config.toml
n_layer = 9
d_model = 192
n_experts = 48
experts_per_token = 2
d_expert = 160
d_shared_expert = 0
activation = "squared_relu"
moe_layers = [0, 1, 2, 3, 4, 5, 6, 7, 8]
router_score = "softmax"
normalize_top_k = true
routed_scale = 1.0
balance_loss = 0.0121
balance_bias = false
router_cosine_scale = 20.0
router_bias = true
n_groups = 4
groups_per_token = 1
init_std_router = 0.0183
lr_router = 0.000409
n_head = 3
n_kv_head = 3
head_dim = 64
vocab_size = 14946
norm = "rmsnorm"
norm_place = "pre"
norm_eps = 1e-06
positions = "rope"
rope_base = 10000.0
rope_fraction = 1.0
qk_norm = true
attn_scale = 0.169
tie_embeddings = false
parallel_block = false
extras = ["capped logits"]
init = "uniform"
init_std_qkv = 0.054
init_std_o = 0.0
init_std_up = 0.054
init_std_down = 0.0
optimizer = "soap_variant"
lr = 0.0046
beta1 = 0.95
beta2 = 0.99
weight_decay = 0.06
lr_head = 0.007
warmup_steps = 54
schedule = "cos"
final_lr_fraction = 0.0
batch_tokens = 131072
seq_len = 1024
doc_mask = true
train_tokens = 748700000
steps = 5713
dataset = "wikipedia_en"
Below are experts of layer 5 (counted from 0) of a mixture-of-experts language model. Rows are named router (the router's row for the expert), up (a neuron's input weights, with its number) and show model dimensions 0-191. Each number is 128 + 32 x the weight over its row's rms, rounded and kept within 0 to 255. Numbers have three digits each.
After each expert's rows: a language model's description of what the expert responds to. This comes from a sample of Wikipedia text that the model never trained on.

# expert 26
router:156097133198033099116106119079136105166128135155115117142134142099120121085138100150173140068112110137119121111136081160121141121125189169150118147121132099073148128140092139106077152045127154133161207201155141130106152147179118141122197113150149169120126145109120094134156161148135190151158115109126154128143114179066071118135132151077130132162120117066137095124131112100157103144095153092180114151143095099158174141191206094126132147135130098184035138182096102107137140107149112122145128133107209093106120096095130146143156142106110143128112100128071124189160098053179091152
up0:145081113151133085166106152065173092141177129156088134185106120108142104096090146099158136205148160112144149114109123132082161126150118089188084128122120093152106077117155123107106131101125116036178104125148086232172143129184071158068138145159152110113099188075097194143098091154154163115132129083165160124147108087146080132119117170171136093164127176122159087149137148136118079150143151148140093130119131046117134098184142098142183111122152119179120088176085149141141174112150144136106191137107098169074087127127100153138145095092112150134094158156138146137165086140108095111
Nouns, adjectives and word starts right after the or of the, such as family, location, historical, British, and Spec in Species.

# expert 39
router:130138116225089105046110111093110129099071147163134095159117131151156103132129129137120119142136156066084069195119204110135124108099109186107159067135144140178164135119137111125163064166044131135132094117099131091130138155136144148118097096216113151155121160141200115151120097242056095140127128101085117122094141132092137139115133087096079157119133091088125123100143071129155119109106153149127169147109109083130117157104126131124129148116131122223099077112109103104064141141128174104108099188118139086095129125102123110143145143147110159099133076147154117124108068171120105125
up0:186114157127155066165090158102182131105162187177108174187080164114106085125098099127127117154155118129109127130132127152102130141142116028131136124074126093178146047147173121106120113110131087074172094127099077177180197122134123153109136144171181130171168160108139181096102105165146148098081128073135096074139131053174068102160099128160160114144102157096122102162139130166124121150174180104166073107119103079162155132159116098124136135114126133145143134128153133152148155147160141144066168130062115156147102133173069182110165131114142147190155157183122139141146109145135116099
Hyphens, dashes, colons and commas between numbers in scores, times and records, as in 2-1, 3:00, and infobox labels like Length.

# expert 45
router:105114125134170110154078139082123012110075180124103169132123185105107104125116140178179109148135149126137191224155188169142138163122168153133151140136097117179143126101126142121092182114124145137134143077087113119150150154125145155117138129122112159193153073112105195127211133117083173126150177079118145165133119123153105127101141122108149157144115100141112115073136198137120098130130136103104138105143174086199131130133139215112132136114125116052153135115098155113074109112114124106119139122118124160183050141099093108141118138160109149140082121144081120101207081084178147153
up0:154134136110192087185073125073180137080176157198096158172093173158085143115057128112107104178152132096109155137105161181156118111127121101206138119139145109157134099115144119130098139079158054114166124125144084182158160104140076153097135169141218084141155150092134168114096148120110121092115117040113116146174145072144111087171093135139152142145126109104142122101117141160119113172172189090117083130134195050141139128170128114130134126119090126125144062095112155162103181142135141099126183119069114142114113152169099145197150102105156111162086113141146123140149105154129146115
Numbers and number words in sports and history text, such as scores, years and rounds like nine years, 21-12, 13th century, plus own and during.

# expert 38
router:128103115115139143201171139142078090124142141121140167135145149153152118133142099125127147105117171117131132123104113111144119120136142157129106149076157115079122123150107157115088177227136230115178168068160139136073185098166133142144123096201155129255139065123106139136215091139060144037120153154170120071119145139077125127120101111128111105083135106101155139162108133130195094096122107117186184099124122080087097155064147125130135137123130095117172129102099149127117119106127140095136141154154127129155127139107132118127095129104122151128141148120113135097098059122178056135
up0:139122151145165061228136125138184102103121162154091149186102124134117131072101109133124141187159101098136155116117143106075119126153104059141117103123151102126092029135182103115113140109099090106130085122160123232156123103148114151092149131141109126148169182061112197111159119110121145104097116024157140143145153063138134093142140160167152132140134129121154106176137142104094132140149168102170090107181174061188154106170157104102117085110105100180129117130128128131101157141152131168081165163089093116076099147133099150125147103105189129147142106156137142106160076127163097121
Prepositions such as in, by, with, from, to and during, including sentence-initial In and According to.

# expert 37
router:133218121148084122057079115147137066097091127156143168157116084143131138200117107138107141123142131116164126146157108164150139073087101100128142161143147142092138130104140109113114073091154153181144133199097130065169144117137142159126069094241157121092135202149112128103173177198122163143127137111168134122096177123175100130109131116088108114050128150185196122091107149135125117178111103134186105101116129119113071130137120114112115156116139132164141104146153120119096117137116087074126138181130207098083111150172127119144123139194114096155072092109117141153177073140138133121
up0:165198140104164098192127118114172053119204155172080203179134160135108102098107140107097103188117101107132126152182120129090166118151095088150107107127138078087125095059188188071114123078125136134106115111106079174166146117156074171074095110163151097102106209136124163069110098139123151132084111104150128123156082068161111122155126146130163117141097097143158141154138167119107081132165150135125117092139116101193154123165172122081160095110068099087091060147105183160121165125165120100103144156123150119100129128169116143126169086149154128175138156173098127122120127112115123151
Capital letters or first syllables opening foreign names and codes, often in tables or credits, such as N, W, Se, New.

# expert 7
router:114112139214099123125083142121075121169124118235135148143121100175127106153139165182170119159108053110178167115091082127182117125145179111110097104147122118201154147139138117117106077103119132206165135075112099117142114132162142110120076140201131106148142076134116208114191121160130148161152109125124165117120198157120162141136144131100141176149116129078162113144127092115184128143131177107124130127113204065088140155153209129134135100172100144112147135113128121111103147133114167101137167109174193098182159075050121113147128119161137179150142142103120130106148150124088133137
up0:094157125178131106202124097085157082154207123143127168187093118169144173087147139084110070188137133137157126112102148113183140109181154023134106114101136145165128076081189105025145120167083108142143065119071114162146150105203070151102121095160156097107110187128130170124119112097134124105127066094136105129178111087127115127119082137117147105126087163134138114163090173152147123133158184148121103111115103093151125141175162088147119108130107087136105068162130164156113173129110121156122114091092111117103111136146106122180159089115116142200098145145137079117161126147130130138
Possessive 's after names in song, album and show titles, plus title words like Your; also of, the, as mid-phrase.

# expert 23
router:134090111119071106172141151165115131095196103129160183133124121140097126145132130116171103101119150130218127128119171165162128138089123126118104119138158139102166133114136131122145099127130188177164128120199135120126136110147144147123125140137163133091161150105132202127103115118144178086123151151117136145149182129067095149100096087146113164125142175134132107029133175101112117152113111127156235130147196093156076121124138172138141030152127127158147144125146152126127110153149117055110145162168196108118148128141081074153053147113186068112109085108137149133130072090143034128
up0:177100145129158121189149155134165125126199168175121165157119120149059114134087116082129078142133129127110161142149152152144136124184134059186126085129133142099144075073215108130136123115149097126172087074126058185183161121142106131129148116136160117108124151100136157106108081128173117136137118071118129139150129094135062109137091101126178085156077174127162118145147140126116105149163162133159079096128147038166134113182133130111177079095124129164134059135153102140081195159138104063060204098135139162110116109174114161141144126125170123187123158176127136131165122149112106141
Word stems awaiting -ing or -ation endings, such as earn, found, promot, continu, and institutional phrases like University of, Ministry of.

# expert 18
router:135210122144122133139125162079125163117113153194120145157132142122128102159147144141093115216154164138076147136143166120171111112148142101152161105064087126213126113124118116127177037129142103196078132255182138145115094087153137145160159115178160140141152166161181107150137081171137083162147119118095112130123174103178144137109115136194104132129128096161118121090146091128123115130122206117151113159126173128100151120176109158108120079112141128129125132088148136136122089142102128127142107110121173090152126143137148138150111125064114199114109137117139102116225147108090109115
up0:139147141138142065193126118059174086103188176155092197149117163154117111094106163112116080183152121116137196110190110176142102143138095070141105104095184134112110070123178186127121111174130077082150098113141108170131166107189127168128138075136157133117142189114159168068084114136140120115109110102104147106130083074188116081169106155192134130132115135143118124156098115150158089137140182165125102145093116090190124121169163121151160085106089135175163149114094116153122156115149087129092175169067115098094135150163110167146151126087171157161093132177120123106159154117113108167
Forms of be (is, are, was, were) before numbers or descriptions, and table-cell separators before numeric values in statistics tables.

# expert 0
router:129164126164071105180152143092122111140154168206109126133135164118113100116142148090113133082131096138148180175084103110117123115140141113114169145056094113246107139126113138124067106134150133112097126102145142089121176137117133108123155114134118161168130120109133178166103113137115124200158114099058137058109146163108096113098104128173151168147144125131126147087118186114230128093116191119170127143109109141016138110177145073133132112149132136205071079063125154130051093129115156091136137120129138110119200081132113131115106124181098099152115136098136133176118141124111141132
up0:161135149097149057192095146097146147116183158178120188169094104116125102100128129106093119195168092101141152119147117122151116099140083061180123134108139127147121048110182117081120134134108111083136110097127081192157186093164090178070128087186161070099127162099161127101128162115145111118070111086148103131161113055155125086159111126135156063128096142126167115134150121108092105166128149139157075101089146058180140111188137094118136102089104140159177066122100194140145132144157131154074161125136107136118129108152054162167159145129165132177103149143148130119172134096133105123
Plural suffixes and plural nouns ending a word, such as -ers, -s, -ions, students, soldiers; also closing parentheses after numbers.

# expert 36
router:122180151119154124124120120085136107155063152148147125108131079159092111188160083140233130156101153065154111182133145144119130057135151106111120119159167158117151135142126115127087043129129133108087142147174118136187161147123145162149144128160145172121077130104126170171126155113117071171119166130124145113098127117030139091126142121089077125139113255139115117094097162127121104084133179114114127093090086112129059142169118056118117099126135108150103107137144131138142146137138088113134099125125117124083124113144097013109135136123167099145078119111130135135127079110181085151
up0:107160178129144020180110130126199115122171144203094184148098094184113136082100115104111106193172163083146127135145172117066142131142109075128096131087148162151113088132187128124087110137131082094126070133108101188169175141148109181084100133124172079112090145071127149105074124140135120079104137081115153122149122087136091085173111162156137061129101195095145148167095160140118102116131126117151104145105129075130141123174108103157159099130113149160140086123089187135121156129140127127124162138120110193134132169141060143091161096129149163168054116173174112130132141106135131139
Opening pieces of lowercase or capitalized words starting p, c, m, sp, comp, such as sp(ell), Comp(oser), exp(ensive), rem(oval).

# expert 15
router:139092147177139140162098148095103133167182211116111197111116110139168110174125126159253103158110062123093125112133176174124142122148077098121113116089127133107107131143103145161069076152131153101164226095169062081099134059093122130085155120178109150135119098115115181163115129110123107187155140140107129084126102173152076152146113137132140143089132198067174096115113179140161120139138119139093136108115196113055077155182138156135129128164152110129138132069094119145141100132139131116143113121131152110100162153113105065118083123157161141102130105110110138142142093085088151148
up0:119127162154162074223118153081131094113170150191094167187082099131122115116116124100137064174114115119124125147142166131112115127173091077144095080108141096142134029101210097105097119114097095086155113102140108197145154127181113154107155109133141089069158185082170169102096111116114103102081110065122147133184124103152093050164131133161153102118144150115141135128103114122140098157145151130167087075163172055193105134151147135124153115099100150170127097137097154132120166169161135159103165115086102151096089128139064147141196103084164120138100122116133137140117130154122128086
Verbs and relative words right after a subject or comma, such as has, have, states, which he, who, They.

# expert 8
router:129147116121150124150082108107129134145092179171181130122148183107130095124140124161135114176098115039182106130155184160104113192085140165105091091057115108106142122120090148156176176120131177151100168110161113027100205130133114109119158122136132133237092076128104098110152116096090196073125141065147133054133186126110135128107073138139070151137129206070134113108122166129110116092135123134103134131105160102142051121100199150142136091139133140142156109138117126130123103133133128079103182098139115166101100148143115142112127132138155158099068091124112115114150109165127085133
up0:110137142100108087195098126061183154148171143161126167162090138146112113132110113098101078155155142109152152118136186141137118158126128046140087106134101121145111065124178123082138152083103096076171086138104083225179203117161113146122104120147145105109117196064110133064091145127124143098083129049144137133161145067145086119168108106135128080161119157127122125132134141130141086104132170141183076123147085113164169098183118123125135131089104110126182063102108121151085139170183115112115211085092110129121126150138108191146176102116147168136111140115157114077152154114131121107
No clear common thread: year-ending digits such as 2025, the C in NCES or NCBI, and verbs such as suffered, gained, allows.

# expert 4
router:120134116171103138129098141082112151144146119192152177158126147155141104181126138112127120178141030134145168098146189146115145052132103109116157139068064108207136118129120142150143143111057160154189142136162047095138163094151153133146116115130179137122142150132191229109130118143103108162142140193108125091119117124105129132117144117174128134073095207149202106146144156112111133205119172141191106123101142121050110158187082116116110149129134127190146124100126144133057109140139148115122157119144115131160125157162100148111151126123073060116072123141141129164145157151127127131
up0:145157129120179077216122144106184134109141159198107161144114162154105106108090113121123099114111102081149086106124127160128156131147154056131136104109131162153138049111190101099055179142113064131151096093074092173114153087155101165087093060128108109068101132135116204105080126139143093108108124124155130162113129105139090107141114157151130102157109149111133137139131143112123108147121137123180114128113106111182162138173146147145124122090125154151132063130146168200104193130139147150087168160107097170128111108173047149130211127100181145150074125203144130173147170150107113152
First pieces of personal and team names, often in pipe-separated sports tables, such as En(finger), J(avadov), Jenn, von.

# expert 40
router:129155124122141103108154136127140086055120168137113072140130086135157112162140114111139146083141100133114133097120170106150119126119130152132127133131110109209153128120115132165080144116123252176064179107120094071063132116108150137150183109086157110115118138095135106140104100145071170173154146109134148122109191202135121144101137156137089122058090160133205131094142163125189130096132182121172216137131198168062139105116102073126141128120160126176141105165122113113121125108120175154142167096139094158078114133094055123128107133204116088142141098096122131122100075114113086129
up0:112111139114158100201118154120210145086178135204139178160082140159092119100122123085096098157117133092128110132131180130125130156156108067177096108102131138125133074097182118135113153103125116105135122068116058172195174135190119122091121094184132098135133187070137208108073127133118152136066119041118123161165127135202103057164144128083113136111108169098164092132128093105110091168149138082135081113113160056170093110169123133135145108128084152168128114167140129160138141116150126124088176116108143123089096152178073117131158157128160143130094129160133121160148138163133128101
The preposition "in" before years, opening quotation marks, and prefixes sub- and super-, as in "by submission" in fight records.

# expert 10
router:160171173113091134124160145143111135123137131130133136135132077144128142107146105197138100166134134097115163115101210148144121163109094128135129126136117137209142125154130117121156070213137231134109182027121140111128106077162118112116165108078178155192146104122123129130174164208141150116124144109073122057106131110146113156119082125178099190117108149071140118039134091133193089062103124131172137135080137142107109113176138114136136086125136135106090134127132141138137136121133103123146119119159209079147136122056139117127084125185109138117137120094142112160116135142110044124
up0:132160175161182059176118153081178129176173207144104183172114116116143113080091169093090081203159109120088166101134180123115111121127124063145166103153117072148102075115192159125086131107140095076139119101134100165164171085202120108071159071194158078123103132102132152093104127175146122086113093081119108094124124047128084096141134152134152087141115157135167154102168143143148103153172139147160078085126107090162129142179159121148137130132113099112179088104124136166139161126161147108126124143064120161101111153146085132113126117161144122163102133159143129146146198119150135141
Table bars, brackets, semicolons and colons in infoboxes and tables, plus field labels and abbreviations such as Vict., (born, Preceded by.

# expert 42
router:136183132125127120063178156116158139150100138137121129139112094127152121091117143104123112079088073044110200084103125115090121151110138107145122166129098127220176123105124144151147116101100122140119147089081099081136166132117125106110082159170142128203060125107151106148154173196155156096137116178131118131105109131134135123127124085150134132145145206078170126125119105134151106122114161129093109073151082131176022116184102186133113112160128137130135145132091147093132126156107109149154129208138156105174189108121082139222141130155195090120060124132106153094159089122175117132
up0:074168124144166105212140186105191101128165153189131144159150114112097111138127117090123117149126169149118140087136153151106124131145106063189138160112118162173118073140229110117121151106085110067106096106165089199177164115183094175082105115180163104099114147096117148095113131116116126134128120096157090161192137111161124083099036104152142121128138170122147144112118130113131113145113133142157067097144139077157108098177192155151157052112088081149126077156135126115117210162124114146109197117118116146100121113179077119164187122111119146151119120162158123155140108119125141150
Raw byte pieces of non-ASCII letters and pieces of foreign or Turkish words in tables, such as Dem, Nam, Som, plus infobox fields like Website.

# expert 32
router:123087131110096123088136106098151108133145179220134080123118116099116103123130102098254116126119059146163154095146102119112133167110139182126109035113090128191117156153135116112086062071142134168114108116126120104095112024201120130150201128174152129116072099110140143158092122125137114130128099132123127082128146090126089144114137087155042174156135125084160120111152132130164117115112183153105210065109148137125092107143183172110106138123133135130052094131101144121100116139127100142144102173203139140163131154144151130130131127116149124111072141121102119126172139130167149124
up0:113137118106147050199104133110201120087150110175130203166133134118086164119107119082121098150100084119101144084151133118105099151143117032166152039112133111127096077067169136090089109112134099080130101084139097212160150121189067156081125114151180080149123168115118163125130114137128096131125140069121134159192107090172120077135101149160155170136114161123113136144123120144138116164153120125130099121136156084143151097141157130127141135072110105166104098169099128155089163120114115094083182154136123112098154113159058174154179130147137117162070139143167105098146093105105083187
Middle or ending pieces of words and names, such as -em, -ense, Jan(ata); also nouns man, character, son, person, fact.

# expert 3
router:140094123092107112136094133144128102090168161189151109162141102111111108196115123103134104132126141136165070106124110125144133123145081156134124089119105147218152124142115140094095083156127091105182109090107026124126043023117149105134108119130155155158137120133129124176081099102135099175162111099059135073116132179107118126116107155117099114152136202107205141057145115119139105163119189126199136127113204138103136136149192106130111126153128127207129136115124169123133128123101142125132105117196128116156108110084155117146128113159063107143037123133133128156162130120115186101
up0:136142166112120085143122117054158133134148120165121177145094098149039113109081137125125097164155148116128110108094134155115083117139134034149126086101146122132132099109169090109083123090114087059160096114145092144144141120147108119098115090146157154079103168071145192119099137147101100128078141128127152139203111128167071064109095146126170093107135160147112062144136160137152120181113180110127002099102143069231166146130151111143147093083096106148147096132082123142124146128135118141062151126142104115121108113157056128096148082125132151160071137138150132160167128149150108135
Final pieces of Latin-like and scientific names, especially in species taxoboxes: -ensis, -idae, -inae, -iform, plus word endings like -ine, -ule.

# expert 13
router:136180133118049126059081117116127135062162154105136108135137090103123110135116106118233117137108146131110112150112107193185117151108066179120152066126059131086135141146108124141129122067119211163149165166119112091096124116144148111135120133114123134109084199153120120115187089134125128170139143151123116089107175196085116136137110089145062118143124215141134128066143099123155117093132175108198154119124124095119134118135153173119138132148125098179104105127147152132136108109137105097146126218145197147164182120114136112152125134135156109143027118132122125119126125072117058150
up0:178116143136178101212111146093181100089166181172135172171083164119121109107117134099138124151149139102088167120122117116094175127179111071186113104119134110110116092143178155094070170113127066071123082132115069215174162130153083146089169128151174124127127169085128165084108134136101106093100153059131141139173097077159094107159077156129144121128123156084150104104129134154113067130160109105130067098156109054150174101150120103115151130105115128160201082120127141140108123114172116163106133159088099185075105141150073135123172103113154125200112119099144132108163159109106114129
Header and category words in election tables, sports tables and infoboxes, such as Party, Division, District, Career, External IDs.

# expert 35
router:133101117150116145136116156152145092115113105136167173105120135150177117122145148223138137125141105165146126155151093134135142187109107129096154121135172132122130124116137147108177175135158157123088107151228135107138147134119123143146197143182172091163082161156218130177061128162093150100139125112086126141139229236163107125139108129125089146103138125149110122144125072117118126133116118136100181118135198106092141123116162131106118142149126113092041146119089158115106143151141177019173115061137167066075172101169124128157143140121147098103130132124117147152127076116163127096
up0:139153080137150109148095207096155128058148123136070186113112125166088143117135157110147159152173094119086171117174142111102115156126092078175112130121167097155142071165177138109099138114126095126162086145125071185146135093164069145102142102141173106145120246098105143114088080142122144132102134070139159094189127108213141060146094135146110103130125134134149127106136131123081129177123146097114105092123154081172163110163110123113133087097079147143152085096115145162109155128154154115086186132073147147149098155157065102154132106135139116209061168119143176111122140111118145171
Double line breaks after sentences and before headings or list items, plus US place names and first names like Texas, Philadelphia, Arthur.

# expert 34
router:139148139106141111145110142144098134129146088201160163131121123166111115107108092157111127136143017136155142185117126113126130170106141115107167131139042122114169120115132139143127126054142121184110158056095178144092120138114156080139099109177135118223064075121157198138104107202148138097136122128179136128151113098107126140135121112128127087095137220104110118094103184117106102140108113136122163149087096110094118099113161226130126115117126120133077137129073136141062124139108175142160153142105193083102171119138167094116103117172138126111079155125099133193142114046137139133
up0:117168154153181077178089155145158150083169159200085108171146149134108106105125120077127088181112130071108144099111163067105100107141102082143117136118076088109135066098209136130100135079082082107164107093097116206167168100183114175112135069147146065120124173101141131080119132110141120117147133140141163166192122053172115088144095138120138066129131142132134085138160126064087109167193111161117043141145110082144153082137164104142119116104131092148163095129129103155093147103179142113113137113073095141109090117165096129151166091124134148126109182141141099133165127125123117146
Pieces of Arabic, Muslim and Asian names and common names such as Muhammad, Abd, Al-Wahda, Mary, Israel, plus pronouns us and him.

# expert 11
router:120146148144049129133157130116122128133127138130140098120125094156154138212135107162151137088110153133105089148114125203116118140132156153140143121162057128237119145142113146124150140156140121139140155157162070132152160029145143076154166107134162169107074119157193093120221094179131198153145113102031132142125100192138135152107130128105111136083113109118153104117126144125193123098117162103133158069110148134024135133095141164096143113108114141191131098207103173149107124132113105119122119111165171082176154151121137116116108121134097117103101100104149124099147139190115090124
up0:155135114121180071178098118093148104101159109168118216179114175141091152117098171110097113169115100111152140135156122095137126125139157057113129085108140101130121092105194148078132132129150073104156104107137070238214138148158097145081151114140164113090104214110149190084124114132121139125106134077147132149182124070190090095108106162107155103104079144126118105149100157136140149155135169137147076076151135085157143148168126110120150069085089133148127077132126139176084133129124102115049174168140116166108115119135121136103177102169177135152093143131133148117180140154112099138
Past participles after is/was/are before by or in, such as written, played, composed, worn, built, plus born in biographies.

# expert 5
router:158159149135136133091154134137132116092144127126158117148128112102109103112120098124119143067140162089177216184129137152105105165146139179111133046118110103191141123140137113112053092099075182196150149169207106079120136075168113138126104146203094096098147086154094203114198102104151178093112119105098123109141174131097137135143144123094141158126131152102121101069113198115092118108099138114141139107118211089045073138108100169106109103156110141103105091089104105110102105110139146111158136125115203159159178157110107045141131133148115121150120178130121141130129168138090127145
up0:144122142127158089209118142070190119081203167153084165178102083126111147155103123086125100177111098100165163101082151133104130164169107068163158075144130138133133030124182109084104106112126094106146092134156094151170128093180098156115162126169165069115125161136104136052148156141117116095084136086113136149133106103098091076184138168123186075161068153150154094139116150105085113186143146128170096084110128077184138125149193134133162096084099160154132133074124144138115122178129156140107142135125124140122105157135072153180156091100152131153140148136138150132133174126153094170
Past-tense action verbs and -ing forms in sports and biography narratives, especially took, taking, came, won, fought, plus some scores in sports tables.

# expert 44
router:127118127125135135114142142121067139154138177118143179136109110154119134127135150124146111156137072077155118226129158214125130099128172156118121159164120149163138130141118147152121144093114112187124201101144145113025151077142150122115183127111128138106097073113127106178126176169061131105118128074081131104090176174119108154144109142151075182148108201168140117166102100117107125159141110149234182049087140122136092137138213147113115118158126142110152084151110159145047128148100073144136161155107099110109124097111079123135154125095089109107119145131116120163112140169187135131
up0:160129170159136079200084130110164113106129135183092187172149109162118137037081131094048118151120116084130146135112133178100132146130115054161173093135136109176143106089159145029078169122098112068146139136163089207160126107191137166065131104187178088113113130103108147093088132145128145126123118073144150109163123090152059119153121106142150099108123128133167128123127125133115093154165142136120092103134146081194111122139177085113167125091122125174150097101159137152047172194130123139114158127111090143085121144159080125115178117157147131142115142156119130148145175118160118099
Capital letters inside abbreviations and name pieces, such as R(C)D, (ick), Ch(arl)eston; also Richard, John, Railway, the prime symbol.

# expert 24
router:126128156111106114111065108140099105122105127140165210147142084186129139092153107131112134082133089123082118193097096118106105103150107120133133154127132105085134150144147143153136174116152143192096150112146116022097157160133146079138174136127119159244149136189195192136131109138106087108139134074182144078093131209112113124101108116123063175129134113062131129137116094122164140094138115108193151133131204101071087150131107096115144130168163137086135131064141160127068134113107115146134120136130107151082162121106128047169140139120146125136144046107135124114156092135148126159
up0:114162156143185055187117143090188152082178112164072200176126132152127132109156131089129085187124119159138141100098156160149111153146106089170142077121171111120157093110193097084122145093114084095140121104124094169173134108143118166086134076108171131130128152109122167100131129137118124116103100081149117191187121034148091056131096145136154080135146194109195129141103123089094106133108129120185059110178125126170105125193124113138161142102085115144162108127155146159112129142178125124060184123106137169130104110144078155144184145114165103201124124131147121131177133126138111119
Wiki heading markers like ==M and field labels after line breaks, such as "- Kingdom: Animalia", "- Best"; also National, Its.

# expert 33
router:173098136116146114109202160168069125143091126116128099138107152150158127129154135163189115088115143038108127087136131137137147163085090185148126085136120137125121131129141155136179174126098171119175185011084111080067072139107137103108142134112163119113147156120108093131183126170057060115122134117119138046129159178108127139111151087177147121093141118139119136141117139109145132056128144146104158156090196053116053115130139129123123131125123110092118089145134116135161115152126186127115135183158118167094194141116087167127121140105189074131076160124139117195146130132150122164
up0:120151142118160099212134124105220119114140114186083190172124091180137124101122149075132098152184149123101118146156186106136133104141131093153136113089169155143153063103203103112071126106078099144178123187116094192169140128157077124122137127138177118089184215085128151076107112131168121058104088099115140170171151080160124059116114062112121142126131128123131130154136152094118131144139174101117087156117131080162185095126191110072144103092118136164144064115114182146123139132135081118115146096117127154119125169162078153127129088123145111103098132117140165135127184147112124140
Line breaks ending table rows and list items, and linking words such as and, and then, as well as, rather than.

# expert 1
router:129136143107132112105114123124065139063176125133158200110126127150126136119117114148099147066132047118111129100130142145101124080135148136117152082076144152135117127136099164110075082129103180136183161165074094115173249081108154153114156110150110140120135152128096202113186183190114114081153112191096142132121129187084125156142104109153119169134130122086130119145125102125134106084117102141123117061105114101102149160109084192110135088164140133172084105145156135129132129126099113126115130111221208159187176145085053128118087129109148112129101080121084114108137089150148169133
up0:109182115144131104214148174109179153090144156220095188160120158145098112111118132129086067200161147089085117138164145146129133115111138056163162095142094100123147074108179104106090116130080089105166083120134073205154153079141081195079134126107129109097103162120138214119122135129127120143113102094131128127109117068143092130148119142161145091115133148104127144133131122132133086155153161118185079153120201107141172108167123131138116094112118116130127051148142139147086121133151080137088183131105080127089086121197100151157180076110129152156135148168091126150174168120130128148
Short syllable pieces inside proper names, taxon names and places, such as el, er, her in Belcher, Kerala, Selkirk, plus the pronoun her.

# expert 43
router:127159141158097133148084118132115100038166098121131129154118134146155124105133133127134099053127080158161090126104199174145128188116143143099112065138083143108116132118151136107081139130094135136123216167155160136099128112204164131114149107119136162117137129088202210166133150157057135225134116110145144082111103138111106138106097137076101201042156133147184134103111194126110118148139175131197111133099129114097053119117184084115113134146138130157092142132112134119109107124117118083129141110110199158149155124163098141105112126107207067139129091147126124149154105093135138130
up0:131096142101164078214083158111194136094162147156102199187108112102112108120115120129132081178162136096131145135156113171123116112186146078141163129133151147158127069130179121124137161114107064069160083114120128197170143140137093125123121127102141120117124191081140182114125113184142112086061120082123154114165153057161122090128122114098116051165114147094125097121130120085125128119163152126123048090134126072166116103143145094181167071070097168145132076107102130165099157131126107115086184102113104141092152114190074123133142146116180127176088166161103175142129124133101132151
Word-initial stems of common nouns and verbs before -ing, -ed, -er, such as film, design, met, trans, particip, back.

# expert 46
router:118207124140087129072129154177049147136089130111128186128132106147153106187124109108167103104117026134124171109152155118138118150093109151153135121040107119119120144187149142143188078172128108102095132117142097095048195136165158144101124129090127095160084154185072154183144125140106167075141128144105124099125125100143122124133140129150097183094140159092117125153112084118146110154135073112088104098094116080109055142137091097101119075148123123187092115163147126121048098150123127144131148188156108134181187133093123168087123145143073169146120120131128121143154085159080081137
up0:145125137101147062182089163102222102094164135134104205154161135096100121108128099098143107149167113183139124164138124139113124129134132108160079143074123135132130063070179107109115146115094065077131091122139109196131136113128108163126131091149186117141080092116133167101093120145113113121116111048141104112226109030154072132128068117154122124168137184150105138131124115163100095172121090160149092088121139097186151125121120107172164090090128083157120082169125122150076149132128095125147142143100106118110137143157074165119145106118177130157105099142137110115191151172069114187
Conjunctions and, or and &, slashes and opening brackets, plus accented Spanish and Portuguese letters and syllables such as í, á, ión, Cerro.

# expert 27
router:143166162133101108129161102136131089141142130191165058109108165154127144141147134080141122156103108135136126188115198139180108123139119120144157063111100141129160131135111157144090083170044062140164140082168116105124173088106132132117139106189123177146145098198116217134106130097135167162126162115135149112101172186149124114115113152141110108085127149139155149080131195146136128151128143117106210075089213155062128134170101156120124121118126135151110089123092118140139122126117167055135117203192161147114165109107077066135109144096144053114140142102114121117167085152140079116
up0:159108150134167050194112142066128146099157155174132222186117149100048150115100117101136099143134137135083144129108139112136118130145114079177093074106133096161144077103189113099084099104149094092140110078141073192151150101188107141079152101163151087134171154149133192050108117148132130125089162067146158133153135109152083065149111142139189074140092125119147114129119119109086083173176159108141096097111154049157132105132132138089166108096094109150148056098096084106121151140157154116144175123099106129120093156143111122149155109085156161168118169171158137144136134141132139127
Object pronouns like it, him, them, sports words like race, medal, Racing, and digits or names inside results tables.

# expert 30
router:149179142108109120111115113099065142135183108141148180128139059146128142151132120124122122099112132117117201123163105156179133138121149179134136102142108119134126134145116136115152107114154147194148124070124071142098222179146127114131163107111104138144094117107111157145160151160038099136129158160088117164116174181095106124136115134089146230125129135065168109031134165108196143108116174105141165134000120150101158126125196123128104135155171104142088122186109124139158103115136180145148125114141109093135095120128153128168130119173120104149170103135119123154105127158149034158
up0:135107128084176093158104146099166132128160157196062146138101118145136089114084124131127092144146131131128146133107168148131116117124117051171156091093130104177129093123203147133072125129092077086167091148108085174153207166188093167115148086152154150081117157090124139102089152129145142131086128064117133155173132069174113062160147148135115118162142142127154150133152133157110101190159155109144074114137147064142192130142124115062164110117094105137183070074151124127113140177153076134095165110111110141113106123198041126139177084074149110164142112081126140109119177126111131138
Line breaks ending infobox fields, and opening parentheses fused with a letter, as in (Los Angeles, (age, (OCC); also lowercase word starts.

# expert 22
router:120159107157147151087136128128142147123142104128130116131130095145160133145133122128216131109089084158159181199127152133161111146130092111132145112077063141157166137138101158156087115085142163188184133116098136118074107116128125096117121101227125120121059080092214117138089133123130094076147109110094158016136123179199110115145106135209116185161128089127172104147117076140158129124125179133165166120123185146082111148118137108125127087147142123215086114157147101121114135139094124115154144121163146071078176101144131070173140116118103154125129125113140132097118150068188144140
up0:109111140117177092196107123112213096086183152182121194165110124113084108109121130067123137182128062096107141123182153137119117085117090080176134142077135108137123091108205127055099138126128081074136144124129086214147161112171127181100148075159169113129133172083114165134085108107133132116146159053147158133169085095162100109144088116131118126172096155129114146128140100119099099139147164147178104098134141087165150123158158126130169101123071133195167071134121143170118158116152132147082152135129108141110127102150063151145176129112143180183057155153157143133139108113111096129
Currency signs ($, €, £) before amounts, initials like V. or J., and middle pieces of names such as S-am, Krz-ys-ztof.